Weights of a small mixture-of-experts language model, trained from scratch on English Wikipedia.
Size: 10 layers, width 256, vocabulary 2048, 87.5M parameters.
Experts: 4 picks a token, a softmax router.
Training: a variant of SOAP for the experts, 563M tokens, 5953 steps.
Below are experts of layer 7 (counted from 0) of a mixture-of-experts language model. Rows are named router (the router's row for the expert), up (a neuron's input weights, with its number) and show model dimensions 0-255. Each number is 128 + 24 x the weight over its row's rms, rounded and kept within 0 to 255. Numbers have three digits each.
Before each expert's rows: a language model's description of what the expert responds to. This comes from a sample of Wikipedia text that the model never trained on.

# expert 34
What it handles: Words before quantities. Words and punctuation just before a number, such as than in more than, about, around, $, £, and spaces before figures.
router:154115110131151112112140144164124113123101129109138080121100121177095085087147113111139098126131141130136144196099085102192131147120153111151165130085125111161106130116125146095142148119123131137107162153109077108138127151121141149094151088110121142136148129141124147106140122143110094097116151156134124125086129164168119076143147127091095143174087142113132121126146128177147096116148112151158139127135126115118111120087190126126159117143113105112148133165112145109157131121142143132128107145106191116171145144121137084118127115083126162094135144172150130153184113165152117165141127096169110138131107156153131105085123091120159118116122179109113161116113138132152127115084117122108105117128105129127071079151095115110129117123136115155126121159150157142110140124126161
up2:123109193116133158143102095138155128167110119136169155173096133138155131160080152107136172119133159157154112154147139158125118115121108140164115135116115104140125084074162129142098147110124109112099133110142124141119149139108135096164149125131077137135150115156112093095140155149159153140082164127112080162128144102121098121145150156133139085127162143127150173141161149101093138139131088156149139127166120112162118142113103128140155087135129116140115128155078101150102095113150155154169107145062089155086174084118167131146116128130126113161140078144132097132152091088097131096151134160093137134126133114132139121140111099129124151137132146132094142132123091121142174142125105112123116111118118125133124165117098149105087132146111101167140108111141099163093150134156134
up3:129131098122174103089101129105127134108116192093141097113133086147164123134121115143129077079104146146114149138132125162156142125098112092153135160107158112118136123134157134108160078120124101148114110159073140108142131161136138121120133112118104097093105152099101117104174104113208091111130116148158090139152136148155133135105080118100158120103067177125133125114164108162144143061160096156140146143106178124143107116153126135153115103162164147155114138144139124143115132163158117091142134115147137156114168107118124095125095170111101127123127136156122132153163145108100126109125142109157125114117155147130103124183144135152098121116119143105130132100136104169152104114111165138109143102118100129114148116119125129085136118080100148106139156122160128121154145088136137
up4:123139120119121114166143109091105141116127059112150165156128116111148146131134115121170128108165162159135140119170129134097121103109181145128154135086098130105137114104063133163159132097125135153125092125154110148158117134104112104107158115120126163150125124143083134141134084090178166129124109123142142150123122073121093111161127105126156141120153079104104099127183119122115136110114086122135146146146146111151107157150140145135124083121155130174112103127130160142076126100093125140151138124153154126121104106087150107139121129142156132146166152096130176109126120100133157153107137120108154126129174123094162145104115164169118165105133086112134149115139146110137121167154126127144121113128141139140084112111170116090122089101174132107142063168095155119149133130110101
up5:143136099107125145098111163160113118124147160129116139152161068120133091087140125104141161116121135093118137107108134162137131130144157144137137136108106118153158149120138132162101095118126153133158121071114081150089096105158185105120145125122166123151125112151177145130154104114098144151137148157139164151137118138118184144112096141134123142108138147104136099111141094125117086162137151153135131113104121128077124118107126163127134138098086120112130134090130109096139074143130086147125063099098158145130119127151130121107097132140118102153128113133161116138121100116113137164150154123118143129108124130162123103117129131152139110144144120049113140091115113113130133104111156130148055161160065131135111158141112123177141110146148139165136152174160105060110154154129104
up6:146135124142163146128116106132126112145131166126118091096113084156138094125093118131131144140169104154111126139097129101159144167136115107101104095098050107105134147103114095124141094109131130140134139176129093135146114171130091097134140169113159116142119162128104130138156093155121108135144104123132100137119134139195129129089122121090142180117081095073138120127161075150148115101104147150143132142123083139138127114168135150144109133155085125106137067142098135092112086116086140113097116136112152162109164109124170113079113157123137137150100122139135119097139168154162117116132145089182178127126126145133166090136137119101138139137087132120120156141126127135101166175124130139134137133093136137144180114135107149135093105107142141146156158124114136158099109124126123
up7:190150112109099128164125175139131117122157130119099164132141089112133135107129094142082061105114119102178111126147145127110139085104145132112143127128108122121149120114109105145088107142106123123128107173143185123182120098136133114142128148098118150138119149108127070142143075119136163127144119128130143121126109144140099133134101144151135124087126153146146072087153135117102120133161143158155108111119184132133124115132103138136130144125140144102136109107146113099095163132138124165142126134130148161119122123153114090089161149151083118135103127158095108134126149144104179107124125154127151098098126101144211119075102168135092173095116133135150142129158140135131130119132131124125139113110155105119148130141173161144167117093133078124156158161069125129143108173100129
up8:103089116067121151163137145156147130148108103096179137151149131123110114116183122131131108086137109086135215123066114135154081104140132125141122141159108131112148149113175107132095129153151118121109133117160112136129142094062105136148114135113151136138150157166103113118101124123115172161152128131106115117139112128121119140124199145117117164127097152123090094143152166122156145170110172126108117089095103151152127121110148122122137128102155099122113127138124118116119117138145117133151160095118174145088071171110158123142096109178108111156132089124125102113140106120136149138096132090074094166149134109096154114113144116128104100145132103111129141097127149114147145148114171136124145112140147101125141156141128150143165117128148157156100117169106117094130123118138115
up9:157141159164087160167125156148116107108115102085123125106059133093086090143118125115095065137116091162114162105112120124126138136125090107076143117157135068128122110100105154164141122125146130067118139130103084122140116137124125138134119164139162165124140109141139114120083166107152124129119124125124146111140129079128106149126146072093136129112107123112123118122111147142137115146156093166133146094163107147118115103101119164140157130118082153100119144139133116131131140148144161148117141134133101161138127080091147158157128127136085094114125150161143115134072137170160151133163138165161162161147119153155143155127112133117121102144160152146122118127115087125083150099117148138100154144153121142166117088121092077146167150156125154135124149132105127174135153143121131
up10:146132123119145138130156125070125139106157134141095115158125139129110139086108154137176157113165128122129092124099130098143133101099096165144115140134119117147129110179082094111097152110107139176122134101150152124101128172147118118110145123121133116114085131152141168150159130148072128129146122137129133170135132130158139126195137159133123107134144189119111139136168164147132110104160119144137140150154097130114138099112141128141162124103096145131151148085154128093142164106111112147134119117118127117116136119116125093096149152079130124120118147136140139139168115113154107102111118126162120111114170098121114111105147126156143105152072115056120141101133123127105111079098141144151152057138138143141152098086105133138142118123119181114146142160198100104146124110198135
up11:093089171118176145093074140129132110106162090141149107108170139139165138126171161115139171123151144074149168127122067127135140118151172122136097145110083110155143092126136138115136129107108145108126157120131157125132125108147140124120113141132147091120116120125138176104109139160101152130108134102153148138125127107130153129089145132162121138111130181150078103136106066103097136121123125121137142100170129108167104151157102112116166138130151130101153124156121114131140120125147135136111137083115102123137071169179129097169137146137119126110088130145121090128148108121161147134153140134105135153096113108172107124121122107106093090110185074127078148143147124114155114170148138106126092204105128147151126121141105103135144137134114132138136106145096111121120112106101154
up12:094094109128141112105128155129102139128136169156109132099134143115142159125158089114131106104086123131173116148154151134095136140147137131170133206177139162090132126159120134164080166147139143154116134117140118152125092109112132140115097163121120151154123110102135122179120172102112099111133125118142135158152146126148103153127138107090126132122166117108141130115118135115131128059133135095126087105135132111110078140075101097110115118147117106151118130103103146143103128128091112152099187158192125127090168145145124112131110113113138112115154127103139115077113173095144108101118127126133167118150097144137152127131181141133130141122163112123157100108113109119135102129082134098098152153162141116159130124097168195140146100162147156126082115149112138119168132111141147
up13:123149153090123118140108122125125173092119111145160118139169142162117164123128118128185146104172073100137155132122166170128082119092095146090103141133143098097148107090080150145103082110138121160106124130126108176125103086142131145141124113138116145176094096109155132134121099154136116150147111096114091116174136093150093135148135165129160122125103152156109107202103154143162133106166107139133138148130101129156124096112140130121117142150143134129133100135116146138127161116148131153098169106103151112148125096072140112164113101093149118090172144140108117125145132134123121144158141114176109156113140116147136126149125136080146137146111119127112102091136119149150121180125107123124118113164141179122149154117068103130099118083092113136114130108114094119120120132106096
up14:128121128084141154109108120105123104104140125158077095090127139134152161102150108095196154129179115117092127122099140132156172164110142147141137155130108130133111112122122086180178150113066130181119126100135126088136127150101141145142089141123090149124154108133127143160104138134128116158123149113141095124094136133149134103142061130139150101129171141133119134138124129136156123101080119107125133138171154109116139139110123112073129156134143166150135129108139156169107163125128157160147137158087166074061114099146090151148114137096143116110169129177139175113121124121136093153108133110138126091133132130126131129144179101109149124137114151144077091130137082136136126105109138115136120094121127138150131110121127109143121115154141159119099144142103142125122170110184123
up15:108192110137173143132101156102118093066154138109144144137174122109107137148129178168170138117164129113115145122097130105082068136144125147173141178111151188126171128106118128107111106151119132124141123124100136108091147116138131083165132127121133135161156062118119135107156106123124100149151125142094095123129125101143129114104137134131116136149127130111137118151122117129092136148106121138118114100110163133065168139132134085093158101106116152095152144094105114127131133145146125126145146079150127150130133156096100104104123151147099136089130149156109053117129128097106132129107138150101114095108152108138149125128125108128137126134159140100111099131144150124147131110152176110178103154117138153105164127119127101128120134104093082136164136126129197143099080126131155
up16:131100161123153093118112132150169120116156128107098107119163095135177121154088142186096135108129183096116109126110126152135135153150144117123143099205135134097140150134095119113134131089150133075124122151101122131143168070154091137170186124091149081197107147131127122090132150126132158080152102103122136094089088151123125125123078123146141136140108161149123125143121129124111146137123072163149121086121138116151157146138117144127084141137105143140104101134108107129128130143164153131142093122090107125170128126043141123136147139128091132111121116159154127113166145144101126083160133155130165132095140147159148135135139107093117138092124134146147113122143136154120108137114117143091087133130107156145156138122090155137147095124159125141105141129135143134116117127115127
up17:113123124104141137143124121101098096138129118076136087101125147105103145093109164112134148122102086145090106144124124138156125121078067200126099138144161146108189132121136139154155080127133079144104128112118127112155115182142080170136144099114081146137125167071139114162153157131133123129088088134128084167121128145080103108136132135107151140151106127136117138133157109136117146123145135151141134154099140149105116101119181109147153153131150136115169118149138154108106184169122139185126155164166154100101138127137113084119098118120108138147087120141107126143138106084129142135094142100106140163123139141099134112084150121117125153135120136107090129100163129126136125156134088164149101153136158130099098131104148127124117125112123143129148129110118136155076144096113107
up18:118135141118122107130079141117124120133153144153134129138141133087125117149114147149120115101143120142089118146125127081125174097143164109165146071112126119102125130173105102131157153074112157096105153119068113101131112135128087119139150169111113145125132132125059109119159133046150134147145166198133106091116118100149088135182140133161149139139138129120128148138115132116122116127113101176153126133131138113143063140125151163106097119140105093152098111126146141147134121135143116138100126103163130122126150119130161150162101161123109150134151133121149132108116119139141150137145137132121136160153127128086122149191114142113145140138127137124163087107159109114123163150148094124119156163121106127093155146066115117138104153141114194117130089135117080117166148126119079
up19:111127139167136134156153108114150107093136144080139145158135121102106142134134171103085131127064134120158072125148141117148102106123169097141155122139142177145129148138070130107120131128135133176138112148116131122123137065105159138114152150134119160165134146105112115175139156138108181106129139149109149154132111087125118138109119101145114127127137123103128099135141118135117109087122102124152108106157114157127106066108080097122100113119140132119131138126110131140114144143145147161118105154155146142167148136080109123104167161151139164100108122135198064087137107134164120139099138142145156095167109113113126142146095103102133098112137111116152131152140142189117131124138149098150101134125105115111120131106154161128112113132118137127104145159079059134170085097122110
up20:100136104176161158123154169133102138100122124163100124129113111151145152132115126127098102152093108156123092130127127115140123125128114124123103091137107165164115109110143152134113160123134111131088100091159105103134130150149100112136119131146135106096148122133134135156097155131143105091161139113070110130086121121191097146130145130170155095146136125132169148137158122127067111081123107162124122159123119136161134145085137095155137151146081124121126137138147140141121106078095136138158100129148143152121141112120098109109137106105169171110142074061112091153136152121142147155142141141117127120092121162104133148097158130091158148148151162170079149132110111121110141176115075147111118099122111158120149184109114147105134132145146131115148144116153117083177119084157121
up21:116153134133088141099120131102091151125148088134136158145145134129123174107174139168167128087154108124112111101102144155068094114123121129105151140142106138194101167126121106124119141112114160133067121104127141116126163132128112115107149113093093146159123121131126166178106113175123098097120174130191171131120114149130107140139117132106109110095091084099159114124141156115126153105156179109126138133188127177105128134164123119118132095104145148107141185120151122128137152112138101109065107093119121126129111136163145125113083172131144109156124159154122132099114154112154116128120138166137099136109149114127112132119144120151133128139104103129140111119140118128139102153140154201137120115113183133111142102131139096108083077103119140084150143119129139120119110160121129
up22:108093130116142162087144153124097171172119125159101128123125146098129137115120125140146122115125122096110161150148102159139145155137168118164158169105136176100141159135104110129121125148097131141171122114095119115143115116122129106159109124134088149116117164129118130129122113141128089188152122144107083101143132085155130132125131085092116139147094123097088168110132100133114156149124093124117132070073137144134187139150072122140115098127140138130148103107111146186112118159101103113094107144127133129156109119147100115154120113099131140133134109085119134104098132166101182165129147130107119171146103119116093137092126134150181106113153133163128100151180142116095119139109116106130096192115128141146139133139158136145120133129118184164122143141110087079106134157101107
up23:077096120105129114136123092190134155129112177167135121123121168128093140106136108145148123120177132143166110117124152147152131143146099146136143102154130132127145120133143158138109121143084114152115162125143091109124156137144178143129102132160119129160108142137128104112169207097111143132132119127110138106119094141092138142090135121116122120147106092141123132177116083087125163164103138136131138110135139120145109082108115129063103145112154121173094191126070121148114142149096138148095128139147155122137143105101129143115116116161124095105144079137146146145131100178111108143142143104139128150124126110136095134135113151098134101125155127173133132104086093146107103164150074065118148130108141124119100181127096148144135105097160117114123101115104144179143147112137116
up24:126113153169106147130096117123117088158116127124148122127112140151177125124144096171104101113111151088144155137194131159161154171159125145139099165125101099078142131190128082150099159123140153167134135172134129126140127133138125138124114120099089125114124185115096118129122142097146127165135160096159124133125175125137124104121169114123110123104082171130128111174112098115141109117148120155113130118125145148141123082147135145118087145148109117118098089140096144151142153156129090176102147138107098105135154116118149123116112094130104149113055139156117159093097097126051107114107140081150099129128113122137083109135148109128147143114139132162136132124134102120117106130189138118102086153138080114128112139123101133160117128130123150141143154131108136171087128134134137
up25:076100127125138131079133123114177117117159147134193129095108159152158182085126105089131128097131150131184160145139091116130143152133133094114095141117124110126130126124121153167144132158138178132107121165126080118101118114126113110185124084121136108091147128113167111118146126131120105080141142097159147154114142114157095117089146091085108087156105131124124133172093132151141179104134126138159108154183157142140122148108106108134105088124085147107102146133118121142084134121132118137137139120115103177133111111110139113156124139116122156122092130174164147121124111137125127109131130169120163121158100129141162131099142091106075094129133113101126160115129127158146124123107141103116177118166130139121121128136086139105106083140103150174124137121133121130177095148114159
up26:092105130136158125100122150086115153112128126115135106099176136098138167113134118138094109112098091121128129125150141202137173148144118136168114138131109142161125110121107152107106127136119169125102140104152155139132115124106154104129102113117120115129148132146160146072093112126116146126100106172109101162153118132131183157140082129128165089140108091127146106127095094146145134117085194129131171148174128156132082105142107130132118134104168146182138145103135138151107125112103093130118145147103079140112128088148111091112157136136181109169172152103122116165086149135179104113138129104115113099140127155131118122133116155130117135153077128108131102084130125135139178107131184113180109114118118115155122150094132116102173134113127135121094128140159117109142144129150137
up27:099167120093144131095155088137116146154115113170118144134134108131118118159112159105153138130132126088115150148120142139109116117141104127125100168127120128108154122092118120167140101114129090142153139134145161131112120151127144115134104172126104089070139148164127130113104106172146145109122121150098124151113057125160159120125094136126110148172127115133137125139101114117140171133134151072144161083150139131127170158136122076091105120105186119123146103096083107132131080160055128125131084129117118123095119126127151183135107099119081133151166092095122147078137124109175115114142140129086179133140118107135164114141110140102113105117136141163159148138137131115104134145115134089153145178109138110169138135139148143144151160114124127180176108114118138115107132091138130
up28:098148126120129094111128136144143110118130136139145145134110074118132145103106137084150133132082140114194187135134108142128122127122118083074136145117111147120126109105168154169114135131119151112117153145137090123136091125143109120131149094157092121105151094129158136136159162152182115141105151119177113181111155135121089041071142122070127109128150146119144127172100166137117167141143104115106096133125121149121112138105147101095116123136102108119113129115125110117108144131146101126201104127156158141127109135148115181135112109105104139149132195148162116112172158116098156114113142140133129126167088105129130141114130142102122128109134137137116099115140148130141088190136125083133124116155141136094127127165142127144112092128093117138106129141110147175138133152116096
up29:165107101108100114149134114125134079122159141124121119151156106128169148170119112116132136154108151138108139088122087134122125123144129170095110132119118113136147116157153120133137126151112141145134077067125114088099134106126144112153158145123139142118151141115125124077133152147116095132126161066142115199123067161134122156123096103111171092121168155095099158077098133121118122149109098123134094151115167131123132109147090131124124162146170130132148094128113124113135096108154147157186132110137136110107118131136145146100160129162130137128140118097139110134104158120117139129110132142120135167184173093116185140122104153159135157121137105134114132109096104121125168127118129163135179110061092171119085108144156106130118100154146115110107164149132120084154150135127097
up30:125134144127139151101136134128103199099133108155133146156151126159176141118143141150099158106151122133095129134125103161106131101088121144113117120117105131132130125117124160093099108191154130115169095096131110163142148138115117137145108166109115158167110097175144109117074115145121125164118107125164077141140105114138153112127121086139104145114059086138111116140137173125145135121114136131155118103133102102162137160129143124102101100134166104152115101119120124164106145101140101155168158101098116104157106096082148120145141137141142126109183194113142169136100136082132088123123133102142155103115175132161140130139131126146115138111095142128139114118132160118155123133139150094143123092091129118133138105113108092100170121127162132136141104105071138082124082168158123
up31:170163111088122147139077088123148145137121123152140097127126105137135138143138094167152098166138120156147161120175140130105110151080103145092142122148114142145186129089135096119118134115108122142076209133126098164076116161076118118142150126149144133080137099153120136110148171164121134105113105111167119145086137153139129143140149077106123135112126107137136116158123122136102144094127134080101145151157119128130099119132123138116156142160129176138119124166125122112128178131096137159115130081107099144130148126132137087140090123145132123116142149145137171137155142150157066115146122126149122113108154113145147120116114108148138164132096132114094132132162111105147122128111169161141142145099120126101135113096099102082095088152084149121156132080086125174145131131125141
up32:108116119162139163120084155134129149138100131138170131151149101137107109150090157143104121138139139126104127127132141114102148194146098162139119136116130115119144132148125142102134132143154105163132122124139117114171161102137086138100115151167097120165090166088149083143149156090139113072118123145136170159112087087152107136066088121125160166110131140116168086141128130148118171150126113148181111104115134123123126176129136130099100141151081140124141142112108145114139119096154126126116115135153132115123110126145113109139049079109149092096147091115171098111102138133089143112116143124117142154150114101152137106072165116087113120124146138162150162143126162121108112148134138140111137101121135161104095115182156130162129153131109104121132160075124145108136154118111105
up33:159152101159130148149148142127122147172110121097151157110151122087103178152128144089109143102134099144129090154106164088111141127114145088154159162142185152063085122135120133098125150090155154093093137197106190106106159136086122113139137125117139147102128112074083099153117137110106152133142059125145108112118118126114087140113127142137120142151166170111121086123126111133137140090096144166124143121111108112118106135131115103113094111129138114094118090114107130140130143161134105133091136123193129142116128121113176105114120122122115143111105151157160142136159120114146148147148132147116136110124150151120168129159137128103149102121163138094152138167153115156123131084124091136106141168120156135130132133145077143143132133102063163118134111136132104129153147132112122
up34:142126158091135155107121136078112100134129175107134112138106133143092116133176095108188134134133123116134184121132104083155108119169094106151111143126099108082162127126154113124153173167102089123139136133116118133151145124125150141124102101116128135099117146084121136154160118131165142118112149131153130128094135155106146117106109148120083136138149188149093114132109127145087158141089138087120106112122137129075111133129126139133133122127097119093124063156128123172143097158123134099107122135179127113079123158111101096176152128117104159148149152165146117080136119101098126102105148138091125123096115125149108130153172110114127082106150147110129124174118137134140127137103137155149117207140159128122084137112113133085127156117158129136120143160134129154136104117124184
up35:144089162117159100185101089141062121098118129129128136142108132152111068130133132126129187105165165106084096106135143110156143124096170094119104106107150161092158104140135136151111151148111153092125093117111140107125090117119180156120116131125135123139107102146152131091171129165101169094106142151138124105109111099139158096120136151133131121121123140170119150126141134114098121132122151115149154105112129144131194156084161136140116168103093114143124107143121132143137124113148179137131121126117128126157112147145118102124140144170123139175145100135088147095072126089150140140117135131099143099122148153134150172145089151119166127136092123109132115163133112122093155120161111093171153126081129084124147145113129099136128125121110115128147101158133113116185082090124129
up36:097116118135087166157175112118131130151159129158124151141134096128122148127103106125179128134079124139134063115155121104094171124118107141104142147147101158172118152089133130113079111138099137134078163122144147121148155164092129098136149159170122109098144138107153126136072133133132165149121137099115162165181171143145103140166108120129146096113162128132144159085134133142115161106111144140107122119138110159131092126163093134174154083142122130117131121121159106106115113103133129093135114162185128111114155118155129151122096153150134102145088082097117161155103136141148129098118120135122114170106110107098089108159127159168134114111134115125141143113103135119100099113106081119129159136136152110100139125148176104163100101149133145100121142137152095151105130145148081
up37:107129133131158133122103131112169062127143117080109134119131131141141111104144163103145142172153098105119174113130122146118134070111133160132170132068089096166117104119100131138092105147123126112110128094135114093076049133148143123136122104139153128100125113158158179142144156124133148132146140116147111162145121129085136154106101139148119081138110180143111106135097152149122157092155132091137107113181106146102128073124142116133116137091130144111160103127135138096144134138108124165115121115126164126090111152127102135123134154114157118112098151149135148111163114146106130113140127098144135106125131060143120120145167128153128110166134149064090140101133117160159116125097144133137129080160154127099138113123145116128132132103127162132122132105162101115167160151152187
up38:142096160142133096145159131153128121181160136181087138147135109109143137120092134189136103145152136108102131124133159149127116162118084160097144132152144134116177132177133100139134120088147146130133151109140116093138114113109100115120166125107096170191114145137114121103146103094142136134132136126108159148112129136134161138145111092153126154144133145106141091150159133137118137123130094141161175120139117116109113147175134161161106140124135124097113126099124147135105151095140087095139151133137131112146154092100132125087122122136107124094169134121161102120080113138106128115122137157091171138122139106137096145136139135109146131116134123144115107139120161115083106179144080092080105104114125145147159132109099141166140078108106078135156169098105108054100158115151081
up39:131121147140161169123108104150152110124122117144156126063119159131086121122149102137124141156220125126130113095083138124115125153140094164101138124133146133090123097128121149120119098130136172152167118089127076171101127114112130137151120118122158212150132142161110095136112138092099147173093114109131133107102115134106159187131165110120141130130138113114122109138076155113105125156153098096141161074117130106087129142125114187106137129085135167136135135151142115127115103129153111122145137092165127148079113108128142156156128163131142122112132141105109105105066145128100112106147120125151137106144122119150150166112160135136155147143157158139130120141125087120125121129112158177125133100130136159152120139108067118145159111121107139139142089110117112136112162143144101
up40:138127152138109116126139084136135130127151133119136128131141150134117119119147105134123152145181109129086112106145133112102067093152082158122132122136111081154128106154159112162127144172131113195131136055166121139145111175132182123093090108100140125099110120153172165154107148117129103134105118142129122156100148145105162130141111113094111133108143181089132160097103135137093131145145144091139152110155138099091143145149150115162158131113127136089135155103112120125110121126116133142120151110165126128136111125142120102140147152147142133115089175089140119128104093113140145105083140106113139114158114101112112110110133103152147161102139102166123145169118191122111121105117183134131159105115136186093124102111149151160095125170099120072144094153122133143112108167153126
up41:133139138132125158147130155159117101136147099194121142169146103146127132149113125101144145141115153154107094080141128108102148126132117108155136093151134106157132083128117137162101083134122146115141132054101113068117169108147153135132148157165098160154123140154152128173123126072171124113150150134152128116141136132154124171131145076153133105102112119117142101133171144136154150107123161088167107156116131107124146120128133168136098103137137121168113146090118118104138172128111153101140107122115135142116122111147142097087127136158121076146114118076106108129124157133131125142168119178142179144150153114100146125093129149106135121110105132142129133114141116096133084150141120126086162090101138146100168112136124097146152088124115150102110089152073157074132152115136115
up42:146132105158131076121107095134137106116113126097106116147097118097153121130122115091085119145121169124086153115136133166130151139111168112146107162140092141132120159072126160147100097127136168102149137112132088116133148156112087136150159118137145148120112174133103102118125093133149169113139156124091157125176119083154177157093125119108176121108130110134159126115142132097111138178156130157099114128162111153123155093143147127170084129144155135125144129140137146142135126109100140174113087127110136128131127140188158127094091140139144116159096094115119126090116120175132145143137142145114101157142096087114142120109140129151128159106091120138141104121090174140130075136163118076118139076129122120115166120100131153144108110151109120099130144134125171151113156122067092
up43:093100106118120177129156122131119160148138105138121118142132083165135097135141094073122116088129120137150161125156095068109144156100147177130113109116101127106153123084130140119119092136194135099126134125126136151154141131090096121123106178163166135191145083120167136129130162121159069120116113146129157135098134155119084157102122144143142145125174150083126082135136120124101123122142138088132055169170162099092106146112129110161117114139103123081100109117110139164099135098137124142141147144145121131114153121111110119157114120150157123118112167174136111120120139120101125128133138117151141117147111131133150131159098120116108156091144097137116130118129150145188112148097118150151128092138106142132156103139123117143121117082159123145122147139155142098098128194129132
up44:127094151149141121122121139099104182125145146115102149129128159139140150121134121181115130127141139116126163130131105166169131148175086118152111168122117122132103109188093106128122144156120130159141125141177156095126100128127150140121131055140085082121112128119143133150166149132108118126181146100098150137126111136145156112122115148118083144123129159125095140180160156132180129074124120140099128159115128148148119145064097134088097140122200150128126143126118150130143109102105127176112144132098140122114152114126143125106087088106085119141124159142166172125182147115111120101113116102166139093106119105173135113124151107119127084142120163127104129106134133099100142166168085137135120115100106117143134132154131098158125099136118143126081139102114098118123158126161143
up45:143149130149098143146087121133097155174145114165131123129122140114129159177105104165177114124104134173070129111135125114124133132103134122102130112137147138096144109119124109167118098073132126137104171135076140132178170104091170138124131166155135146159099145147180124097110111120163117108120154133126139125099122165132128121136074086126137117114104098125172115136126099121091161113106116114125123134158167154130123129151131157158118106115119163138110165141106120140106108114145131134109106126109086130140122084114140123150156153126106092117143086075090126131107155145139125117148131166131172133094141141145127163112143148150160147124142087153119144125153161112093117131147124108130120127150093126116137112161126141172133123134085088125142164070085140149205105143093085
up46:149106136133100079119144133133106116122144114075107117107108149099148135119117129107145147158082127145149143106138153123130161141131160117106133140123093175166125109128122105110100128146197127131116148110116108104137147091129138171144130155117106110109152159130084119141117169114143141135101122086147161123151053175124124190122141144117138165139125095152128161129083053105114155121100107084106108105144095090149107098140116113124044154128117119110141152127109113145109096140086134124136134137145160141094114149157143136168127128122116130134153135119110145143129119120157115136146144182124142120126098126117150130129139145154119112111115138123099146155097098073147140180182139162179085139110123095131127098103090137147164137162158133142125135143103136148142147098109135
up47:163137145142154145103101112123124112145140108143088142130143104118152094135113123127116102115129084152084146137141142149177159118137092147096098142127114149146121111131107157150136114086107144104095116107143148133134101121100135106141129089119134115129116146145139155113145130133149138132105135149122125127119112119155175114179076123100171133128095112144115133119130076134152144096106144125146146125093083119198100147123105137129131116126099139147122130178153141150120133103148150139142104115109127133146110067085139138167137157136098091149115133123203120145119163092143149133122137056151170118085149159116140103124113147101160142141084128091093115071159111156113164098120122105142132072118084124137130135127156130113179080167102135164157141098126114143138154131158098
up48:104122106130099175134088154116138126138132099167152127137158119118070098123139135149119070141137105108125158089150134126104113131176128155118119121135106122163108121111098175120131114140143137139068156140118165126148120149114162129089162092140097106162113097106122109093141142150131086141137150128141108168099108110083123120089144156153161095127139147131095072146131138141141103097140117119146099162148132097135134126094152115086110146155116184148136108126130125106135113110183094165056146125130130077104148127149135139129119151142135127104101123176157153116126086146115099112161140083145148136128098103122123137157092135136154110126148133098133133109121134135138118136124114201131161133142147100135142161139178132117114126111117132106147159111155104143119186108142074
up49:169110117127105094182123096118116129119133118133105123109124132171139169142137120129141076126077144127138170147160148141148113159137155118093129150087110091114148141116125114142148136102127116153096135127089111111110082129096132133097121179089115162093079136118126084117141108165178084145097146121119096114127127115150116086132152124107161163161146143113148126172117114132138140061134081136120120134214129120163094135138151144132115111137116155152096132115128119178129184104119118104113163127127138157118163116151128110115090157081129149085109128108128115095150136117148147126132139157117130147170126070136124128096148151092103155122120113126133132138158146130118135123135114123120126174123148159160133134146116150109084162113116101105114155090115146122168109112093159
up50:103143139157120155121163098119125175136097118123137145155125163138157167141124099141132126155146131135115143127092132149134117123110135124082153128167122102127116137130136107141099130126117108124157086144108103160135141143138130097113124124166126130138121134110134133092083141131121124154143145100124101111172148139163109130091140073104119155122053074103116193164123081102149128150105151096121120090151096142145151106129138146111117126131116125108144112145103134130108113099143120153121189120126090129163113144158115158085129095124159124125164148100138097126134137123139111165110149123108126143146116144137132138135136146188141122123172122128123151113124157107105123050133097114123167153038112175116106152083148141092101133123111180132105123096127106069147122131097157
up51:094084145141083161152131130100129125113135093141130137141113137155119111125168064108112131135180117065128121112140098119113159112138099111101137112154122099146126120173116144098143098116140134081122169113118133131145180162142143130124103118134131143152146178109142142168067150145142107144126103132149101123141117156131116137097128141136132137130107152139135159128149136116109148155109171150163103109105139126080153176154140126114109116113121137083119107148088107141131141138107153092096126131154155123128113146130118135113146155145126084110177182100182097105107109138128092140096132100154112152178100102125144161115134081136149117125161112117109169131109159127140086171097157130146125131135126142172153111134162157144135100117138107112053082123105163151125112143104134
up52:086118103116129105124106102137142149113146123142109141112101145125134139143127114150087137076090102180189143133135147145121175159149070131120094097097088132135143152137114159159104112128112141120088120099147130115139124190116119109118101133164155123080113100147168126133113155166160125106128069120136128114124112110159104169131125103138160098108139135124126116101127124138107127076140134094121119147123152096157124167127116106149098096114150153137121125131144100113144139132129089127115156157114115142124131093172140112149100113120133094146156120131111177126100169128115091111160132133163125103087125150082161117136128133091099116138104111154171120118120119095152151116129142108146151129118168108209155132139125146145091087143150120077113154130177139152152088169102134
up53:080103132149141087144126139108140132176132068163156150129153119132117104116127146099130170126168140125125098112093120161104101116090149114147112117090131156203140120141201109155121086155124149136174097061164155125119105140163150111152125138129151162158108153133107133115129116142117102128115157126090103114123102145095187131117086119144113125121146142138134120100148147130118116164150135151112155095118177085135146132132133140100117107112109129123151155112114129122113119129150086109171123094127134114115122135145119163124164172144098100131148108138132101113143110105110145132135149102111138156079147127140163115128117072175161095145113110103150127158123175155104087126119142135144090168087126120113128121136167120150110112140136111108135141110134077138081139110152107
up54:120081121148116076114153118174101060093099132120137129139111147113137128131124131146153141101102125165129110116124135158131107140146135069143132115115176149111165141150100148149118141125130126119132130129072099132131082175121167131111138142152130194107127108110130131127149103126155114146113128142143156093155113104142113136128136098126099117112111081097117097159110104130144152072159134109113184136113149169141116149150075112114113131144112134104122177114115123206139133154141113123099100073132129151171146153149153128129118085097118147157124123115104130142104162138121132129146145113151144144079119109124070167128132146136086138129121155174148106122114116123127115126163118140136118141144121096169104118087090126140136135121114142063108103154143135109173114180138130
up55:120123123130145077181140133153168161102114095062154164106101129121123119168158161120119145109109166130170108122161114181114092081144123121114140135121159164149130133114152101127151166151088122151178154149140121123113118135148135112105153150112139138142160155122120095101140093108092153123099113111112091082149149086130147109111135182151134199116121148137099137141100103117117094116121150139095171146139164109133106088097115093119132115108082094101099156125152145124109123117133110130077108143132096157166099152165123118101127103151150141111141124097093138159149097149119124150111137160122132117074126153086105134067161112120120155142106097151121133144126134118126164152139143086149136148130147148159106140102155117143164143130146111122139097112113115116135130101125138
up56:117166138123132115101159123138157100130141119132134109149141094192160129150085143101151131139085134158156109133129115137169142184095103094093139122148133104117116111095151182130103091166120147146092152127099124090155157155109143110136138113136144136135148099122159118132104094120141129172109164128151116147117150148138085158117141087123166126161124118106137100119146104124140119067125106179128131125148113122157098160126124157139138088182111122148118149139111102112123095117142117115172111149148117124106116082123155143126120123123145126158086119060104152126110139128162130106141137152126152163160100158136126171149116153138114130106111156101121185118126093105137148148118128084098144102187101138097099134124127146127094097169112108114125170091119115065109130139113116